From a checkpoint of a small mixture-of-experts model trained on Wikipedia: a variant of Muon for the experts.
Below are experts of layer 5 (counted from 0) of a mixture-of-experts language model. Rows are named router (the router's row for the expert) and show model dimensions 112-223. Each number is 128 + 32 x the weight over its row's rms, rounded and kept within 0 to 255. Numbers have three digits each.
After each expert's rows: "comes before" lists some tokens at least twice as common just after its tokens as in all text. This comes from a sample of Wikipedia text that the model never trained on. Tokens count by the router's weight.

# expert 8
router:127129107162104146138108139109128152083106117162130137206114171175152183193157081104131148130141081154082116198121148182132099170061153106101126087116145143162108103140114063182170165115142137034121137146129125154164117140146174102136167132121157081141126071084053128080099131153108139126111159124086063096115149172149098078155093108130
comes before: "-", "|", " first", " same", " United", "   "

# expert 42
router:128118105134114068155139138105174094105110120103141169155120156194147179176136106053148139150135141179105155121140079151143099151092091136094175092065175114116171061071131123148164173173139145122055153101107121107120108112166194152063177069057059084121074111103110081118100139052113145127102191157092125091088131173139107064135097141107
comes before: "201", "1", "2", "5", "4", "200"

# expert 14
router:099113102114154144157151115131142115104170174132111139120115137159121200160179138088162134172127126176094124197066116112110121171120087126091128100124183140162147109092105075116122134155105182109120171141126119154158116137125115106136119124127069124151135055113117050128123126079075134118133158161062074068148166159132132089143083147061
comes before: " |", ";", ")", " |\n", "1", " ·"

# expert 62
router:158138136147119132126120186100118105121144090143179101157096151202144142175125154079137153136118144139106135145084106110134123139085116079095107092106138113138110107117132094179136175101142107082084141176148187159155088091170170148118117106126144092136138104110096069078111102132133111206155153151116055127138164179129139145155103095122
comes before: " ", " —", " −", " +", " $", " —;"

# expert 10
router:090107118146140145165105132042139094048165121104141167175145150146100177135132113145103128171119110143086157140152130114167141134102099103051140071142169118190172111074131098167185143154130120080083152159146125096144085091180140073128110124087122127148149055063142120082073139068102129178146134147078103133134162163137118121181100164106
comes before: " and", " a", " the", " well", " which", " \""

# expert 58
router:183125107098207185154201136080113119074143170145145113144141114191101124197157084134143164109141102115091134148138078184147058132111128097057094121075129109184140128123153099151102193199100118117155105148226153139108104153095130138128132165132073143130077075099112060079095142109066104143104094189123096081106173196082099115146088118131
comes before: " |", " ", "0", " been", "1", " |\n"

# expert 24
router:104052117130096151156174142079170147096129157121118094146103184148131180114160084093118155148154083110094159179128098126134086212120122089118095134112154114165111090117147106190154155165089101149110154152209133135165122126194152149120159120110077132123094082125112076095103177072102162121152172158117083129147184153095104081162050122136
comes before: "==", "===", "The", "=", "In", " The"

# expert 6
router:134146165061124111156141119151116168124069119159127114123098101117135144165155133169129153133120104185082136166118061118152113135113139142082077100072176070100156106136206111104119131146118106160123168096169096096142172152116208179106114142090120149099135100086118076108099130116139201111072127152104134107114125144086089098169147150137
comes before: "–", " |", "|", ";", "+", "o"

# expert 59
router:142129065205150059170144134129147109133094134137166082127096182150131128129140137108177114113079144107090090183128108156153056162112059108137165096081141108130152130125187090119130162112139104095129148142184157146140082104163155145142149126119117086084106153097109055099128156106074132163154114131119018125134153146116109067132095165153
comes before: ":", "-", "\n", " by", " information", " name"

# expert 28
router:147074114160132115160104134114146123110137141135202140150132150176111189173112110067147171129139127143046129155136113178113022133088095095087128120130125109133155111124137095184147147164195155109120167149138137148161116110138123154151154107101095093129112112101064099075141166128094111134125216142113129075147130126102113136182084137129
comes before: " of", ",", ".", " and", " in", ".\n\n"

# expert 43
router:103109094185111123170105167095168070104107102077153105137112150140112233201163117143145183095115127129090103183121118157108108175134075094135082110154102145162103126094099127150173156152149168086112150131138128145134145088144148141059127121109088137150109130138083091180133189128139133138151120133105104121172134151148116128145110181105
comes before: ",", " |", ".", ".\n\n", "–", ")"

# expert 46
router:121108114142179117141158120142109133079118114175190163129052117163121112141184122093165136108163102154107142122117107128150122157116109079029091124087158052124119070138103123157188150129161139121134140137132168119140139149158168116158128134130078083126105127067125073082136202068143164151158166137110148131112188155087116042178139082107
comes before: ",", " of", " to", " with", " time", " he"

# expert 13
router:131080118186133123108136149094139106127097120128087096176154177114122172155145112133153190127105136158078171164117133140126154187072125107118116114117113121112152074107176113142145150158142156103028119167143184134109148117160148110119157104107099095087122104126061131070131112013147159149119164184078113129099109187080052081144056148117
comes before: " and", " the", " which", " but", " he", "000"

# expert 16
router:126109132133108122203122130127152120099180171157140167152101135149142175133178088095141151110114124136099090182103138100153092129088115094057095114122125146132102154109149115140133089142123153101123134142120170176137113151164157119100088077144098126177125070092146050096122163110109089117119203142090089120152172152129060093183078104127
comes before: " |", " |\n", "|", ";", "The", "American"

# expert 0
router:112114111161107133124109152128153146053151109108115139223118166159104119137106033149138155140123117159067156120083110147122070133127108146082139092103088160184179105137137059094174118122129154130109143165176100151158124135165123103150143112120111120134120051124116075103099167101094102127144140130079058103139151145121132108151132161096
comes before: " |", " (", " |\n", " –", "%", " is"

# expert 2
router:175093102134120050141148134119150128102170156093174193174067132181131138133185092134214147131120115116022135147115106160128143148122109122044088092134139084151161095103154112180156149126142183093135181166141126140190113135140143150109110099137117070125104109103116118119102174128113142171094150116094095111126146139127135093142084159119
comes before: " the", " a", " his", " an", " their", " its"

# expert 12
router:155108102217175174120165102078146141141130169103140115151145095139122186133127126075162128156120130099044110129084142186100077154125091110084101115154171107126157093133189093177137167190151125108069171155193110196169140144138143143142128120084115076139120090076058086127107154120137125140115177179115058108137131098149083123165147141106
comes before: ",", " of", " and", "\n", " in", "."

# expert 29
router:140101112137182116138122184089169147129147173120151199155093137143140101121176126151168160145106138152057129155143096152107050116093080117096123057121160118201109118125136116153203121140097197113134136172109170143199070150134135179141116099130070127119094116107104094120147163127174120198147200165150093132105137152135090137162091146130
comes before: " a", " to", " the", " not", " been", " be"

# expert 34
router:116106098130139136156137165106131191098134112155188126116131153163089209107125082105168144123107135134049122145131104169118112130131086097130138092101135083118153074129126131163140166141202153105083144160116142141146122119169136173106168098122103102145094151105064068097130140064086174185164182145112100123111167119142147108165138139125
comes before: " of", ",", " in", ".", " to", "==\n"

# expert 54
router:151128107146120136185131131085144113142126138118162145141064128142148166130145081135167127132094133139106134148105084147136043158104112126095080067047114151137131097153129089157137166118106120098081166140166180179173134125168153177107180100098148110137132069088120070136059152061148120117128108127061094124155156164127085064137116132141
comes before: "0", "1", "2", " |\n", "3", " |"

# expert 22
router:153127127170107120104119122121120106125138107104150156119094168175089220137159075108148146135094100134075153125117066119092096137086149136092128131123150086143124096130150097096164127108133174123110152130132128139163137146165098067066142119150088101173108139083013085102111145107082134147131146151086128092125176123072112085154168137170
comes before: " the", " he", " it", " a", " they", " to"

# expert 4
router:121115126187122147162184114126154152090103137160123146130129184167141115152151088111154172148110123106079140151149107152149000119039089086075121076114132078101148127064150087130141159158175159111085137158148201166155095174151159118128133117145101074067109120099104092112123145113109134128104154119119116062126148142086115138135115182090
comes before: ",", " (", "\n", " =\n\n", "'s", "\n\n"

# expert 21
router:157129098202128120128195158111136090121064133092132138135098109159125158163135094113178156182106116119046162187109094145076000127123054111129110106138149118128136117075155095113159165167158167118114154185161146147188085163161119132089113120108115086085113090125076065098119135124136132141135145175077103064168150123125146180130120196077
comes before: ",", " (", "\n", " School", " =\n\n", "\n\n"

# expert 45
router:146091073130135081122159110135129164099167121135179205161090181132080120095115095108163133127070106136066102171099139171167128152097073107114063106078157119127130136107191101123130144130156128125115169148141133129153077139179140170136110123126131124098134133093094064075105164094153175149078143091117059118146115149141122067169115139079
comes before: " the", " to", " in", " a", " as", " by"

# expert 38
router:107149069120169075110145146078154147132150114127133137134127145182084157128087094111126140140139158159105131117086062160158127168117078145086120087084135124147118095108176069109182165118110115121110163159155127158146083106125130185111092094100118109135097098127148070074096134042115214122105150104150104129102187113108091098132086130121
comes before: " ", " |", " Total", " \"", " Win", " Party"

# expert 17
router:137126099110109131134128163109173092073111151111174124150118161144083167165158100129113192149129125152078175160091069151140049175090098122087101116109132129114122051131141107124153198156167148108088132179184135151153117082126145133121096102066130130135135105095112051080084161107099167121088101132096078096146140153135095112186112145092
comes before: " |", "–", ".", ",", ")", ";"

# expert 40
router:123137092134118136149160190074100198147151175130164163139088170149105171170152047113158158161132115139117126137079135141182089120101119156156134096086097089118166103110131045161125160159128192136112153109112141167189117104163146114116114109097128116143080090149146078067101163071117161139122118189066115116112141132144121135146117115132
comes before: "|", " the", "==", "===", "The", "-"

# expert 19
router:113137085129116131153106147126166177089110128107104134172124155167154136150103084090174159171130135122072140167125078156167025142066099109113099077110134148146155116073134053185136168110126144126090183152110085188169106175155100100126134126110054096130133092116098091143138161143101143137083202183129089092149130168098125122113129144139
comes before: ",", " and", " (", "\"", ".\n\n", " for"

# expert 20
router:129149100193122121115156135091126107092164155104123129113090136137144154148121078141108150184091119103104112154108116158120017146146127091090127129101085082118092130079151056126147132136159163093126135128134148191175102173128143124079121153122139095136100051115131054123127183089149154078119145138136049113129141204139060144177054131094
comes before: "|", "|---|---|---|---|---|---|\n", "|---|---|---|---|---|\n", "|---|---|---|\n", "|---|---|---|---|\n", "i"

# expert 52
router:124108077135122135166151175105131189108113098165102155163075129154121145143128106131130114181113119173099129170131125136171067157110118136118123124075170122075141083112143125159154137107109135081075171131146089137177100116129198136100140105126112145140099064109156088100104168091082137119146116113055154124131139126138088110150106114114
comes before: ",", "\n", ".", " City", ".\n\n", "\n\n"

# expert 30
router:152078087147166126106099167105129148115158173118118113134127156152135145119149072126128145134086094120035132171081152189169073141095105126118099115128160117170156092136152112134185158129119110125098159154095135160163105135144139146144141131136093105106108107110130102075076159083151113155140167126076025110149163169121096098165099109149
comes before: " |", " |\n", "==\n", ";", " ==\n", "(s"

# expert 55
router:131140128176124149122161111057125140100161174087167129146105120155142197196120078106084183149145112169101147149163102117143109113102094136063082110109163099159139125122150089130139159178092171134124143169129161179161161143138209117116142139115122162142147087100091090094103150108138140136089151170097131120112165134149093121192150138143
comes before: " ", " than", " year", " years", " season", " life"

# expert 7
router:101122100157169079119137114093189115085139215131178173146134149166129111169127108114198132150088162137054127152127104146149108149106124138090140082095130139204131105131138114176155149167095128130150145164164116143190090099176169103134161102092102091117139065103117126144120155111047136148142129106091116125114140170107104085125105128147
comes before: " the", " a", " an", " is", " used", " found"

# expert 36
router:086124101146120146190163142112183133113166120091148137198146148186105168163110151093160179086115146128134170138100094190091135104113091097075129056086137099133165064123144114170138223127159165119114116184143130180173098103121206123099149090103129130078122071108080093076073119134153170113114140116122109125123160128123114165162086124132
comes before: " ", "|", " \"", " $", " —", " +"

# expert 47
router:107105110137114154119114182080146109109158144155172100135135137125171174150148033123100161147103110172104157149124109143167115203130159079090064162090115101127136098067150082110131161131133115136111161144186107151151118106161117110124100100138127152131105091091131116107110138088134167171146186158129139121153154183128133041176117171095
comes before: " The", " He", " In", " It", " This", "=="